Experts of a small language model: 7821 steps.
Below are experts of layer 4 (counted from 0) of a mixture-of-experts language model. Rows are named router (the router's row for the expert), gate (a neuron's input weights, with its number), up (a neuron's input weights, with its number) and show model dimensions 0-127. Each number is 500 + 40 x the weight over its row's rms, rounded and kept within 0 to 999. Numbers have three digits each.
After each expert's rows: "gets" lists some tokens that make up at least twice as much of what it gets as of all text. This comes from a sample of Wikipedia text that the model never trained on. Tokens count by the router's weight.

# expert 3
router:523521516431490533509485520531500473484532494471507527542471560402482486443500481473481530491415504455441500453456520505502462467452462498464507429520483479519509423447437505457477478469525463510510412439492453515451562486552522489498475455448521454441505511462516445434448525500416470569496470528502561521472489436502467474501551577483519542486471523494525486479492437473514529569502
gate0:452463491565524444477524488523555544557545446499468523457529486484470495485496452503467496517449444534475483494469565536546513409475531469534465539511524538477462495489525506471540496500504428534477523550467548503450484521455509550450513478523479415494469526485539561519538458546564556410484523473490482452483485542502561525531560462510478466532489514548596474542474619448519517508495
up0:437489554554521528501538533481499468479529451449573486438494508581479464489495433527478512432500503511481465482460473502457545449483508488568512601523534502472463583450463526496522528532420458496502506441488500483440495527452485479470509481554644459510526491489491452492599563643518520540474525479497514533491549483511540515538544462469514506574518563527565486539473518583552503465448
gate1:375477535543510511476459531504453462453466497472555505499473518424532523566530476456512485426542488437546516529576583505404515436447540487550437576504525524491534493490485505535495528450492458458472434557434501562483508474495457569459490548476509483553460475443535517496465502526501465511547462534554541438428471458546448496531519480524511557522492504447510492517450432522449453514399
up1:492509467542455469525503528486489497481490453485504465552422537516511523527438530489493519475511449495518442481529498538413515480488548429543461581422497511533528485547518515495491533465537488472463426537511610521450547501415491471507529485574522475544459447424496484462509515492412415551496474473424466498474537483587494486493497599458426533466505486513451462547490552460463509556431
gate2:544529462505535559477471497436437429547407489471515532434545454420593545473509516497451540454462507455438486559523517477428426565482487540489480465555476462529504533469441518485513539525564461466477527500532487503476469604485471487502510470514469475490456468522480483503445515423504525497434575480588598446491538468515468522497529460513503535523486496464486453529452495522512468537501
up2:464535417444517522543501515480498491541506469512525511438551490378551462509483472450498449465439436473462491505522526494428497527519507477486481485557518464524509480445440511533537521481485415470440434495515519486463437580415483532470479507493465452470526553498525508480470639521489482428521581444482480472521557485430496502450517490480488450476492531524494492516507479536557448630484
gets: " and", " \"", " or", " &", "'", "/"

# expert 4
router:586552538467510528456511455503525467557476528518561511456435466517474491527517567417477444519487469484461593449481503500470526469426480574455521464583522523484476455456497461461566426470499513497513438507490486520453498483484469505571548466479460444426521482460558478463476564516472476541531484483488529548423452506554475438480535498470591523525473482457490478541519453432475521538481
gate0:439526512514531509480477492468550490473511486463447545449405498526451548530416456522423423441470537500515559528517440529472455484448479498494552520508491463473508506527533444546485563546500518528439423453512518472343443454517463510449495406524438485458480521451545482485443493509469464422467514552402524506524518534531496559496551488465503519489482527524508479440468507542546451517467
up0:510460497506534463503474462453575512479573498458451493455518483509566468524398452494533498536533580440431518498454533492494502437495506429477539513532458555539552536514530515507551494462490503476533483584467556499551455480478533534529499464521423495528451491482575555474483463516475444453546453506490509463519547517487528549453531520484416508609469539506478467465431519469502488549450
gate1:588574482503499533451561537428522511502486520534529465475541483450464559527546469490507464508431467504515538461477478485467531448484431459514529541569533529525470549476453544404495494569448487486464415449446488480472529519492466536499523480567424492471595476496537462387528515534515491523568516495489480508508523482511421478524546496514489395538507576519538422483429467493538456509506
up1:499533442483500498475517525414524534510518472469526449500536466518496575496483486479528489565545513507466482463489500514425437541540461464496473507525529500544486470491522566446504455559480470479478407518512508470482528447510511527448506452524467490478533429428573512473505503442512504549531540491513436503488493445531452449485486493474519447468489522502552498466473512445517472627563
gate2:514473532462507453464473480562465461469515552468547539554410530498480519517480542485402513502422592494513488543525559528523485457475475474542553478458415550572527510503498488534567499485459522455467531480522482487498500435484485475526465519495501455549438472524584523531489515515507499614517440498477490451437523518545536459483562551479453545459463529533508563572492514448498487493491
up2:529511509471538401503563454512494554523486430417524500446503459476534568467515408491480472452488400521499500457535549530522504466483470442444452557515525491488472435530463453550533482459473481544478577552484505465481465520512558441536480558504498551461459495468470503525427543546476546510526502496478611475484519462554544531571558532528493543542502562451543431473513567531466483512548
gets: " ", " by", " |", "d", "–", "c"

# expert 25
router:548550494521520485512487468512520462546489491531489507547499397472493503446463527426503470520472515535497603495464534483494449455434524560468480440517438525509545462473487423433513460476504520543524468529504473494490524467495498486536492435471462542366485491501570510502474520490391457580540485529388547540442512515527519431480547483516534506492452536516510444509502473484452547551503
gate0:477509508507489506505451516393491480500550503509498442486529527539510501497480480514540511461505498501475532536467443454458561496509500434568518474516499556511507473527454488517518432543500570502505471532513524563511484433499458536565508536545524435559487522460462491475511516450528443521482479492465533465495520511451493515579527460516504491426482567386439461530450534560561488505448
up0:486392422503520485496513494511430482511517520460556509471550532494523482515574557461502493502439541515528441466522534482553433470516544493532436467525450447477405501449526596501520496532450503512506559506517491509473514544431462463493461472551454553511472492549518493537508526471555491472563448520493477472438410484586527450513408491501513494502516470518520517439480474465436523482519
gate1:475576490450480575510441499561461499493480509509546483523418444457486520535554485430509454479517526546559525535491457479531479586476488558474479477561539499521458573501505486504465520532477413565498519541521494492494489511478485441503558544481491551514453465476406430460521463505531447589483525542476605470550470553481470473495539484505477524519563509410567514536515456419571478546503
up1:481520494497582511505419550544455487509527549573524524469502504530543546555480457515429559492493564536493520541505482490481572557492524479571475450562521519528463571512465531475492487534530371526506533523437513474429466498477511501401513481511392578496507505504507470455584451521564523509613525534436553546493520511446495452514493511494519516481501522444524495528569548501515519585509
gate2:569432483371416535535489472488484557457509468428520492499628433454524531521487548533501442546459485459517492477442522521522511522480488506474521555458458407560550551486492498495499582540498448537484459490458490494492486425525548390466518491461528468537442448456503480521493499558479482460495493504559482443568496544553505438490503518553468468526435408520575436505458480520527486490564
up2:518503493398434474435479462536532588518457490497493530498597542511480498544528494536471517502490484524536513413476456506509495452561534512499569518457501494503497522499539545474512508551520402545498501523510521515522499463558516443494516489506553401552395517488501554553547527536465480457437533473521427498528478598528527529517546496542499487540502496528536476485421537490513511529557
gets: "1", "0", "2", "3", "4", "6"

# expert 36
router:489503492480520514515404528474540446450532520517502547569481483447460526434460547486528537557436565500443609510508533472450484484467513555495535498479520552498529487420463534525494438509475473566511484542494494461520495451557474537501437478470478453427523568512512444459516493543459467576497539580523463521479479529521425491495546422485541552529459523434508452523461454421466570576476
gate0:508519455457538461456439494563469509484531525541515474502451474552517470505490476481513527523540501472496581497458494484489558462521581472461516506485477556415581465434472483462384559512487493433475480578496537544475486535553513441436514564529534543537521521518497505496483521541453505555485518452502490511453496527485495455403438486467522540572474522519520415482502538512525368519452
up0:523508511509548475439495494528463535500558525485498505522434499473487484500496475484511493505503509463418553442401524501512564515528613494484469490497484575457501546524433468454472523437502514484470553538507596576552495483519508499553545461548469563563592469543488470502376512537472506532477538423510437532467453512442503530482470471456480494487461446602496511494444550498565459442488
gate1:559449504517442511554515563482506428524489478572500524523473459479481573499460580505479528490473560506472527531513554464509436534532501525499468505471444471488452547457459500490578476546463410468451395458476557511546470506540482525458436490553455453500536571490516492463564541502544489545473525535578495477498553517531434479531531476537516552482514592494488551475476526425554486479407
up1:484448524462504549548522569470564489457455480542421463496507478461453476551500581527427492547463552525538471457492499451517497513513501462516386500469597426520553486452535397526567548531500521527515506493438456458428485477487471472386536557496491525505520526432491469535523529463447570519521496530534512560527518560484543479459544533591535502520524491465501476460480443522553440477464
gate2:483520530470448440469474552534527522481485537489447500591486514465511535463518524469569479508475542510465517441425461470498486422550528574496479476555451531521494509466473540491480449476552523584482475559540477513523465517530502603552458525449551452454603475499474504536485551558530439567499467456528497531461463515448469549443521423463466501492515518512454447526454544508559531578445
up2:516549466520526510494465448577521426484433545527541525514537572529506528484507533441527505503417493550510585462487445459559506562434470576488553485539431484534490503513479506483446476481531496547517579547462526523501531542533494546511443467490582525532537431484520520494467533498538465505516518523507521560542467505489500535422493551477492541475490509493516443522465446542525490506477
gets: " all", " first", " All", "-", " public", " high"

# expert 24
router:536543549498529523466507483489569493565550528498514554521466470492423542419445553460512507484473542478505543518487538452523454505479491542504573483521470526470527414408462489446523433461497471518495481504522524501503481494555582503494478478537469480440534571470502471461510520533470460523476515568488537488451469525542448465440553578435543501519499540458511463537501512439477540517441
gate0:527524491443509517532468503544514454512520456532462486507582533499565465441464502492551545533499518599500501526499470473514451488505537540513491524463476508468490486559599456582469433531487524551487459507490472496524419403444474481459542510457573448445539544435491482476541466538403471547493593519482556439469494476463521474524509433406479541586553412489481456466512461512504494527537
up0:451428521524518411540515505527469524531527486501513561518469506480474576559542513461454517522493510461484508468484541488494557504451534448542513511548487527581522560470494477499538528458452436539518579493529548567552545559525477504508479498521461454507432436529508534455439454468518472530533444512489516484475435472568548481594481436565442462453481513481469541542515552444524573512478
gate1:499502554511533538497566485481494482454529459446528500444502478453524539561579470497440487501496494522456500467499493520527530556397465513469477562551551472469450543477544470452469487479482519513507512510535510510569516487506530532495477470480471508507428505527504517475512500556546517536508455550522543525460567537523576445518545528428437475516430463427487511451519523481510493539473
up1:487560475510505428519469513476460504539460595578460524514535511482438515460439478546482519482520497479604518537444526471447463424515515509473506441526442553479511521508429529552562526503570509491451533579502478506437513527508556601512491545488503491478567511511531560520455438500449473507514504520524453504526467465473383579585461438534515482519481588508500512500458485525489520475517
gate2:535488534501490511518521583473428499523447484554505494544493476517489456554555529502525506505482547555548524485474588520578434511481477544494541467557512426431506598534503516504464441453516541560478543477491482555466582422522466500446526416523443510501572463568590460527471498512467505508542464562515558474503451489590480507532513466563537498489522534496551540425476531440499551481498
up2:457475494469497425527498465613541440455510585413512482477396521500551518485442460509481541539534388458415533459498465517471516515497532516497486463477522572495495439442489507505531565565444502475574493530488494462562457574442489481521481492534472529478468576503453498413485551491518484523459556499516492506492565519417495527436479558465467532476412471519490490577500472481458557546465
gets: ";", ",", " a", " two", " other", " of"

# expert 17
router:516546505453468526509485467479561462487484519525508485552444546491527534398551535522416510520416523512470501468465532524465493422409518502478534465514492523488523494415462432452556466468526470520505483510522494525494493472508555529506495438450504497447497503458535498482517537488408517536531503564442531514389475497491477415493531496486467503476522509510484438548506480464504517525529
gate0:475504523426502584480454481473493485443506540551448514545531486486537461440418522458466498497489588462498496487508523501471450498501525478488479483459486457547529481510526521480554429489518527496505486461498499547529582527430557541501430520473517486486504511457495460523475538497486524588489495545530480498484488542411499554510503440572517508465530484476510476483501479547484407532514
up0:509502495648494481479472482542502532513438512483538438415501460486498523569532490512486513603480462553503506483453474561540528418502425511446497510493504542508513500479491445516340389528519484484537450569505514503464407466490490482447505551438486522505472565535478547488473495607488475397548476493515503448588556464533511462511514534447477502532450469547469525472507532505481521498472
gate1:399556421421493490495415438459516545515480490505544551608510476501512505557531522533490535490470559556474546482526544529524478484431515546475451529528476412474455498500464476441490511470514478501455498462503471508533538529549420483442489526426500502501558490575554537473487462454500484544541532466544524443529434558509454447590517443576490442563460548516494520451445488469504485506500
up1:513488580488517528522583485471497470512471537519486460449471489468507528545506525496562476524472454470502483531499553536446488512504562452554498505536491504457541458537449621512528497486406479512512541539482474478522525497510502523513506594519418483481537464505570430420455521527489564609508469537528485518460528495478562527459580561512539463463488517399500447498461511469428492504535
gate2:482499552468503542475496513518474509506434570469528464470443526532610536445515531529465538469516492438529456487529522456514515517520496535497391475478489492537462441514505472490540502485465444517459515498515573495468536478484551530477517460452487555495475559514511502531504499486493524567447512417524528525555439485484509509460443533537510466565546535458458448441490441461546542508476
up2:403484513503462531529543545517498435492435513542541511511518493482448482456578466491513495522503535550539514452517470516463497391482496499465514500534469486471476457564448553528482540538568494454486441500473494544486547538511548488523529542539521509504509464588451502480491516543551502486520536465474509456409488512507500522565508451494491449530555467488467561471499560423572453447472
gets: " in", " of", " to", " for", " from", " at"

# expert 0
router:464492467513506553527493459444563431526525541472491567533460444498474484429483546466461468467502484497481517513448494454517502441434483546491546479534462486470535424402469527507475454519518458565492521469559457497456528531480464516524537486439511485389519563445568476451478507474510506518458533562488534527499502515479476416475525548503545496523456528521542442469462475453496542564529
gate0:551464486498512481512505554547582515498516481405444536468477506474428478446494505545561504508540519500444515479494473486517554468425465483429546515493541428548486511472443518522485441375517519616421510470488485502503546536510509509481490461466474574524507522454457563527525594546497459511446479495502510468482420496546426543449462491446523542506419482502487473511506493495486476441490
up0:543474461460529469506506540517469472489600411495525511486439487461525458520491503471523498511461456567495550469511455502505580512497454482518561510491473527428520467517493482467454430522485541525490575547548551449527515533473463560514454427498490521502487562598450484501487512477491507538479490488511531406470491507546477516523513554513470463472476520536462460502466483445502557526543
gate1:461577529566491513497471496496493451558494530618490492506468533559529570530481436496390526533546544531473503512490507458466467437551522527486528526503473489465535518504497476502483405447490515470458433517498416488573447479539501519487458468500481463469554526460504506488535437532464448515469533504488474535532504542393477479562561485465499452501556512456479493526455545492505498559474
up1:527469496482580499481566457477468509500565426523465458483545547468450444496523492501543469489476494444504436452503442508474467492484428451479484481551491556542466475511459520519538552582471534503524565505514562503473538503453523488559536529533522564503465466542503469506398484481534525458498542474483548443534440408568487493518518499505549535456512465470531529477458502487446461442509
gate2:450465479542523487498471463506528480493505444505576445487525507548494541509563473434529543535548487612435452444484473495471505557502469470476556458561548480497450491485450519447481469500540514520501546518548493497499397441576491456490491521480543546482510445522534483498558461545492501451475525534398520456452501515468558463560552415520489487509534487501523492513491511464449470526405
up2:516496552481572451492495526498509435497544510560440552457457544500505473485439483539514452491464490437446511528530569520469481480541543529485434511458497509494513500510534504587534462522475525485584450438448503567524495473479462493485506486512451424496536527499488522462448568439538525534517463429535490526507464449542464562442400562518450472439481482464442550467468504482512441487486
gets: "er", "ian", "an", "ing", "th", "ant"

# expert 12
router:584533453481498517500495519504516449526516475459474482513482522485511535413554499454448459511487514476441627502442523515468496486411440524460553489503453519475579452461481496462493464493439479525515471547560483460480545514553556510516493454442529488398525533444529467482428535545395464536568473560497542484471512496508445433469514510459548550523485476457510469497433478476462523553509
gate0:456543437439551532564529459476548559562515441508504503518591541544503518504488503471475544459483546565555518528398424510497533536481486463484530527531477431494501445499570487515458414497505524585589551456502574476487490416500517514499460493503454507482510467503555479493510489511527460535458488509505513507501534544504502480488501500454504506489601529466480440492522503452538483562466
up0:481508569491489470446475546526460352488459528535511514509435478478456543503457497512566454510468477415514478441502590465485470555518519502577472512541518498499530517442462509510437580454494492554395448467432468504544510542505435481502486547558543465502478511560489448556534536506510476518496501536458528523437428494532471559517450415503556496506424467509482555498516455469580505474521
gate1:495451502369536565491523495456477482504485484514512448525529432514479453489517536455526515488485546423491521460487469385478477463440490479481461550460549561546501468500538532453586430566441507437464482498480508440442475538525409498520508495444514449473538535515454467495543505526463496486505458486555485508465539435529481480488514542529553557537421499521448438467477434526561512513462
up1:534526532419515551447568450481433458489473478534552458464448510551419523541512514491519510433502471467540529409535501414480514434491484535476463498481477570463508486543479525459501468534441538543480496487525547487398510459471509471494507572475525494464539567500436478521478466586517420495510456527475530520437528506515502506456497528476540532532490458486482420495557469498443459522428
gate2:580510518470454514517492549515497545458453490512536493527507436556510487510523493479488526560491508479473564514384490507516441492485459552388596480446544430482473515497511472506504461550442474485473476556549447481460544526572545483514509437485494507426519437445480475514515591548439534517492516504521489477528435534645557506516481503586532522515495523489535504523463512471521464495528
up2:525438426469501584494473455426435533488538496506460530488452545475550473480455467551494428499484502522563458526607553485454555552473478504558441497484471482503530498553509486514472499444524493457533522462498526472496477534517412507515548553538512486501553541483437471510511397516492476487466535540501478595505526510439545526545481467505441527504515468517494524467514497538511548513485
gets: ".", "s", "ers", "es", " years", ")."

# expert 8
router:519541513491552536447450443458559486513476509498499581522528540467535501457427554436461449525407484490551540501457510448468449500465492588470516497516452511495541453431448467474569474526537461579514478513532487477526576492501541483489513434467538507461486512494477539543491493529361498547522466550483523545400484495551468460478528530504530497505569532483484459490483486452472494551486
gate0:505476483527450482477450475552502477480540557469434487485472467451546475394431451577485484532449469543531474470493544542519448430490479394496453533491508455471512474455482578486499508473457391383504509514518456529462564497584484486536512512553489534504469511520472590495490496607545496461474539515525485559490472542508555507556563429482457529498506559521521554541497547527460472519505
up0:494544495493510467488503510507500484533560521378442568509542508506464415547470480502499563497531584501489562494422462455503557490454524563531556545477531485493468504500549402481466540522545551417576497500611500505511457525543411533476603478439531529516480514465523478447483465535498530561522474396415531490466514397471528503492514504441469509532516563444468478537435552461476507492423
gate1:533489498416463511460508431465503528473463535569488557449500475499507472472534523471543521429466481533479450559556449443546496496432575486476560483455430504411530508461508545473602475563518508452519559575434502539511549496531507482468461500479421508471541462525485547418484522542501519503508557478512491549462503455488547518581490506491464572440473530474525445538488509518491452538426
up1:516449506468475494476495498586509517511489538486500541528524535511515484523506412452519516529478499563500501526498475471515527546474571514476481515494526475533534511461448486504458460455571510557440548450520478446514528540504440452481486521494474492497571505500484441418459519462477488569561529461394534464472522440554502479523562491535456505559487534431508519458393498504485491487472
gate2:561482526523557539496460558442481518548460518518516447462476441539445542573440512526436517538516503478502486502507462504521506542478475499499529536484521523537497519424460394510528447562438464495459483502468501497512498520499518499487439566477511560508574520519478509527520526509444520539474500494565586552522481571588476498425460580539500488532511406537435474514528558508507489544512
up2:521556501475524500510404522467463463569504510499533502493554492584463504472497531562440534455497532489499464508523439479617499478482498494440520529478575487563465481458545463450547453570504562484437462480530448499482495443487440512507471417436533550508540483563480472479514493484486501514481432607541553571469452561539490505421486545551505509527530364533498532509472580503569492536439
gets: " in", " on", " In", "In", " at", " after"

# expert 31
router:558499468460541565509488502483464512519515474462466566553469486485488545447490522448475491516454531476474572463443479473524493433431414479468491489542470459527525459439455447475502398514437489509522471490578522584516521564493513548478478468483501514399532542475531484470496469467481426584558491537464582516413473492533473451511515496492493513558509531451517435511464483461523583527498
gate0:530450511593543446383500505442473462484520499457445447451544531434487436525497440495436441578441534503580493435509506521429520474460484492463481478485529472529499531492471472452504546537470456485511476500471475559538549495451455492470389486492477520489486418479431533470422524469520497460440511534540538466435528476417514542495532503505509533462548509486452447608447494493477539552497
up0:527480484484498471504463563584516455443564493509528510505474522513513542543468558478483488454553501517467505495502511433554503510502469440539515582528481536454489499551470474554511450545472539479391551440492591420503450508469521507523517480479498441513430483512478476496540489469512545477489521516513532452506482495523521447516480474480470488507564522498519552449551541597491489454507
gate1:491479462424563465524578475490542512541521506540488496495516529515454461499543490463542589453526559509495547452519451516555560470496487572501491485548470549453527504509529539509527407521556503561529471439481484459471496483573520546612590502548527455487547480430518521462548516494556540479484513524443461598462549551450419502491520499425468496471501497429496468543478480503492508584445
up1:478597509558426518464492574482480487462482532432512590540513525455537485517535473494531419528506538436498470495498515453484492553528483420521493546412528430519546539503508546490443577474457477507458452552501497485483508534502472456393463572500439488490458502577449512497479560482451489515516492509500552434445448438558514497519449545521583546534546476574440542494538506524445513425534
gate2:450486540455515384498462506501522555527501491482489505509500519506564521538454441482612432458483531447454585485517508449509575453505481464496517455496534463477509477533445471533505524424566540576476503491508436516536558538455466542502434521516517570526530520509419540441467499551500468540559443540442489557495432510449503560513541505491422529564453426501502445467482509488552434494517
up2:477518528477428585509479504511514580465509485580506409558558426539492462489501513550546596505520487502543453573505476512453472487481499554492575485511525453419512525483541508507518415545468507453560541459556491548504442531555542458470588506467537491494514515493543510521566507521562461442554542503604500496492520497510438503531517486458482450431545525528479467565525485432480491472505
gets: "0", "6", "5", "4", "9", "8"

# expert 7
router:545497526443526482557481442496474453500519489394491508603450488478512481483494554452429476573468526538548572443482572527524503482422482542428521485515422453525538472417511424431495446517533451562497502496514475501457526495486531526476498409506519437381491533493570496451500530486445494527493492574493515452445491532515483469505491516424565481504538533513532450479445466515538532499463
gate0:525427542489473430510455497481443494481532515531474429492499474536505557485421422505422456539438459525542507496478453473487528520537443482399474495486425511530464433503422435448496479474447420468619536512473507573505510462471477487461479461521486522495596490544500480526489546553504546561525493451507556522526511581534548489540514456538521512502495531547453500454511433523457530520483
up0:485529550453516541485446538510491490506502478430511514531476533465543451569571535546527499448463551463530494502521522494478461526463468575568442564538547494450523541467594483531575492440602532477461515447492508479538524480524504501487523408451551478556462519595492550562497519476516457417387507474517537576504435403449457548405464503581524481508515496474567467500563508491528537511551
gate1:503523441545505484433481514549532575475507508491459470514500445549517449562532544473491496519520572533534540447527529538533498467440503563536494469511542473530494470457517494465494494474484526463584523506494508487501487480474627542466422428413513497462492506557526560455581518500559548469556584533509518529526545565452502485552467508497511547427495465507548548427474493456520505462515
up1:422528522452425483518557459444508544558485506458477483472454530517434482472530433498470556481487508551501496500416487464537500455496517414560486496578552485532457519527530576446482472536496516528444546458563469413441535530518484461496555539535451439502480549469507562464478447487496471510462476468423426499459475441500455537552514576500501517488473518487430468500514492456443491559451
gate2:495403484505493559442487423500438486497502453482545539558553529489441494434516468501443557533604510486496491416522520515530491550574559513409524504402501484497524468464494497538489448455553434552499546512463552463529534500498475501464495495519596550513537494489508515510531559502497476507478514531465515500490444502557486423454504537521484438442518507492481492500459548495463504466559
up2:484588499543546507486540537481530540478447557469439502457452529460471450528491501458588550555440524505532507561480492456490476427420525542521516468545458493528477524554440561493514519523491582485456513493509518543488549552539592446532511509495436503467514492500430510537500500508565501542574502450492455540510565461488502511548526468532458522506457478460503500490519442515528496548512
gets: "\"", "%", " m", "y", "}", " km"

# expert 15
router:521535493487572490479487518488443439567514498462529514550519530397442480455486562421420476498483473525512604542486456491487495421426512477437534515492490498477538399400459455432541479458517451613504475438488495463447489491480492493533526499486504471430475519474568537532488523566472467523518508525459534561409473523486496451491507484481516525509463528498568433529495464491467482525501
gate0:483471452484452529521465505504558477617564442548436448546492473483552457469560493474478463486502563513512546488522512606485534445488539497523500464580460560495517552494462509497496536541515474461530572560507446501448493563506520435486540474469492509495509572513475539493454472515419470523555497576464476547534498557544526441572540490451507401493487487446507502545586528462468443526423
up0:467574446487515454477527433605482591489559491474501530463455533523517499467505496542485487522493518512482523491488436434594473520492443482507443529512525446543572527463574505450523487535428485505542480516442516439531516554508489488461501509442539534523494522492511535511451487526435542476453452454474559443489471567505501497479518498402551538470542440648569503507550457481561517490490
gate1:479477497479508494508450570500479504578460460467543480540493519564473508530490443486400531535520477451553492500481453533460487442510476450507526454530461516425487487449388525525467474555590559554455553430497498497421528531477468498538504425484579500497502464476521543522530501522518528471513437520546570496548491570509541506563470471564462441443504485496532517464533537503467490518533
up1:559458548473547488492506572501569447491544470479561514533560520505495570463490525465480480522409503523510578501456542445442427529478386475471444457563409507485560512466426522490459489508470509525462519413478503420434455459476556503490532426527506512446501485549500468501513446491494473450483526543504489475459508563448542465432471469489578568556562519554544485458532504518547552513578
gate2:466511463532460534504468473523525490541419502574493557569504427505542479513409474421512490472497494499557530530419471566481525514441523534455556478442576524483525472480465532477448466510522477499461528447501428524425577419509521420503547541524514454431508513589531503558520499523485491539472536503506475555486507549508493476498476486433524541549506473558475428484539528460488490562505
up2:456464526493484496475493528528512508480428518544551533525448465416522471478530462458483503531496538509525509547424460483505539515458478567533486461465491555528483453513453531394477468569465460454475525448541526473440499474470490396532486487484533493448499473604552503516507508540523490546489479513510425470479485548531473524523479463487598496508443526510520522483496478467495467578454
gets: " |", " January", " October", " September", " August", " July"

# expert 2
router:509528480478501523476448474499515455488525552496482519503496549472454467505463531445505474546389508460489562490464604537478457458430482534521527461522466497408592381458461487427517482474487535547540497526542485488479528456485561501506483493491454516470485548464573533497500513505496495570511514573514494518461466519499481444443503542466504509488494522499499427582477495410469523565527
gate0:526497493531474476556491471487481455464592526497497490525503501467551461533494560611464457558494504543554501587485511445502509477554513493492514455428445511394439469505507544499519441498478485471508512500494490534461473457516478487524449510546571494445509519469530578510510452500509494575449498512575559509509530467513521562539484461475553617504491500443591529499493503441532517499459
up0:544448448521549534470459564511515521506559532539441495439565486531455544488494446467545462474446555481520557478533557491467437513507484527481513504477510436572502493501493459462577546437479458483494453519502560426521578441522502501452555494509472474546516567535504465471460520513481492461497511513430473511421518513427521497482504508503507486472479496594450460428488471521487505457568
gate1:591439460479447508516463489475507487454547487531413563568415512460576532534502492452497454524502504441481485488458499500563465389503474480481466491526489534489588462476514504427519532594463530453501496540523498466577418478534573484517497441501433481499496496511519592470488549466456469525514593599537514454506476483524500474463536486468535415503456502470446515455444475502505504498513
up1:418469469559520484530556476519496589525513544460548411527532510506482478452489480534448467479525477518505538503562418460463543525489547437440493523456511478564503515487529462469464434444500465508419484378489469510410585567505471518501571514500511476460454516478498481512537484539531500477472484479454540486512447551545533443474485545477448537490472456519576441507560376526525505538496
gate2:476522529539509443497479517525457573486485518450443479501425506537490431454420430501502443541411493475573506412477487512585486453442521488454506512516550489508511510535537393386577536464541491471491555469542517489491522468534475466482509495479548508498500509498492546523442492561511543507456492509520507445454479514472433495520487466498533526504541515507547592570534483462538499515416
up2:456461541535444502514477475512514446485536514474532501534468521422535564503535446543431451488458490472502468500562516492513503523508560546549464458427518519465514518511361499510465548526513468400487490525475437496460469524539546508566488514474450446503469528465502488480495515460514506507432525455518519555507446505538532500466533531554501538411481499433539482556538515461519501504483
gets: " |", "|", ";", " Italy", "io", "t"

# expert 9
router:513538500412525493475506463521516482567489551450489528497465515485453514486459565453455418548467504525567573511449581453527495512428469511404507429514464492470538485469511422463539441445476522593477498501526486478471534528510493507517530471460500505429521513491589518513465519518452458566546441506503535516477495541484477475467524499446511518539525471473515433481492453412514507534508
gate0:500488594456459549487535536500490498481513524444475514475591477489501506557514468494540540511516525490443526548543488461429445502518527494478466483496458444554502537451463513461524484520466461512555484542524438519479492525545526476483443517491461461488546495504422538521476455500507520415489514492469501523496407513513479462534520464439444563462464494477442574595514423492534540516462
up0:494507501581488469498489495434523532543492485485477493543439533452478490488461517491487454510430467451550481481492518522456512493515512487534458504508537499416451504443440525533473526483476497529479436518500533515612522523446535542587465482461532529553406506461494500525506571535475517576500549487512491473503559455430597551487475466557482505558478513462516434490504533545464532504551
gate1:519530495455354486487538528454521498498512529476470441583475485532510527485465471460516465536524499488485432497480496522516521518487544491540474519542512566465477476477500582465472481572470513494521444545518462486470501426506450517500467525433478467539496494498478499537456483533525490499517469453437403575554502461496538519432514528489585448522473464523480490511560448447533512526490
up1:533564542575593519535472493401519441455522499569491518488552550491510435509510539516530448486505492470522540536513445505533511512601486527503537531463566430507550522552447531514515500507462501508538494457437460425529508544512493547518505462552524495515450453438447532426589518486526491544464534523489553495431506477479452506497518539488452488536538496468473511506462516581457513430437
gate2:486444509440460389506474494541525554525566467461451494501520471512506454472504535528546441470448497513500523508555483576497470445435552532485396462491530492545521457516501464537484511462542478498450464455555500480486546511508593482523502428512530528506389532489488531523481498565417509449488481485475503517499552493535524429434531587460440501493458527438528436479551495563522532530498
up2:515426463482476478528475553510558479499462483549504550532536465514540450539445455470534433616488521529500530514490533540456524479547517484523459489493465479503465461490549508468499491483541447540445458465398493445440556456410509429459482496562520513496508476522631509396480509556490486553558482516564512427550518538505561496551596522508471475485522507429502534451558443479582474508514
gets: " |", ".", ",", "–", ";", "/"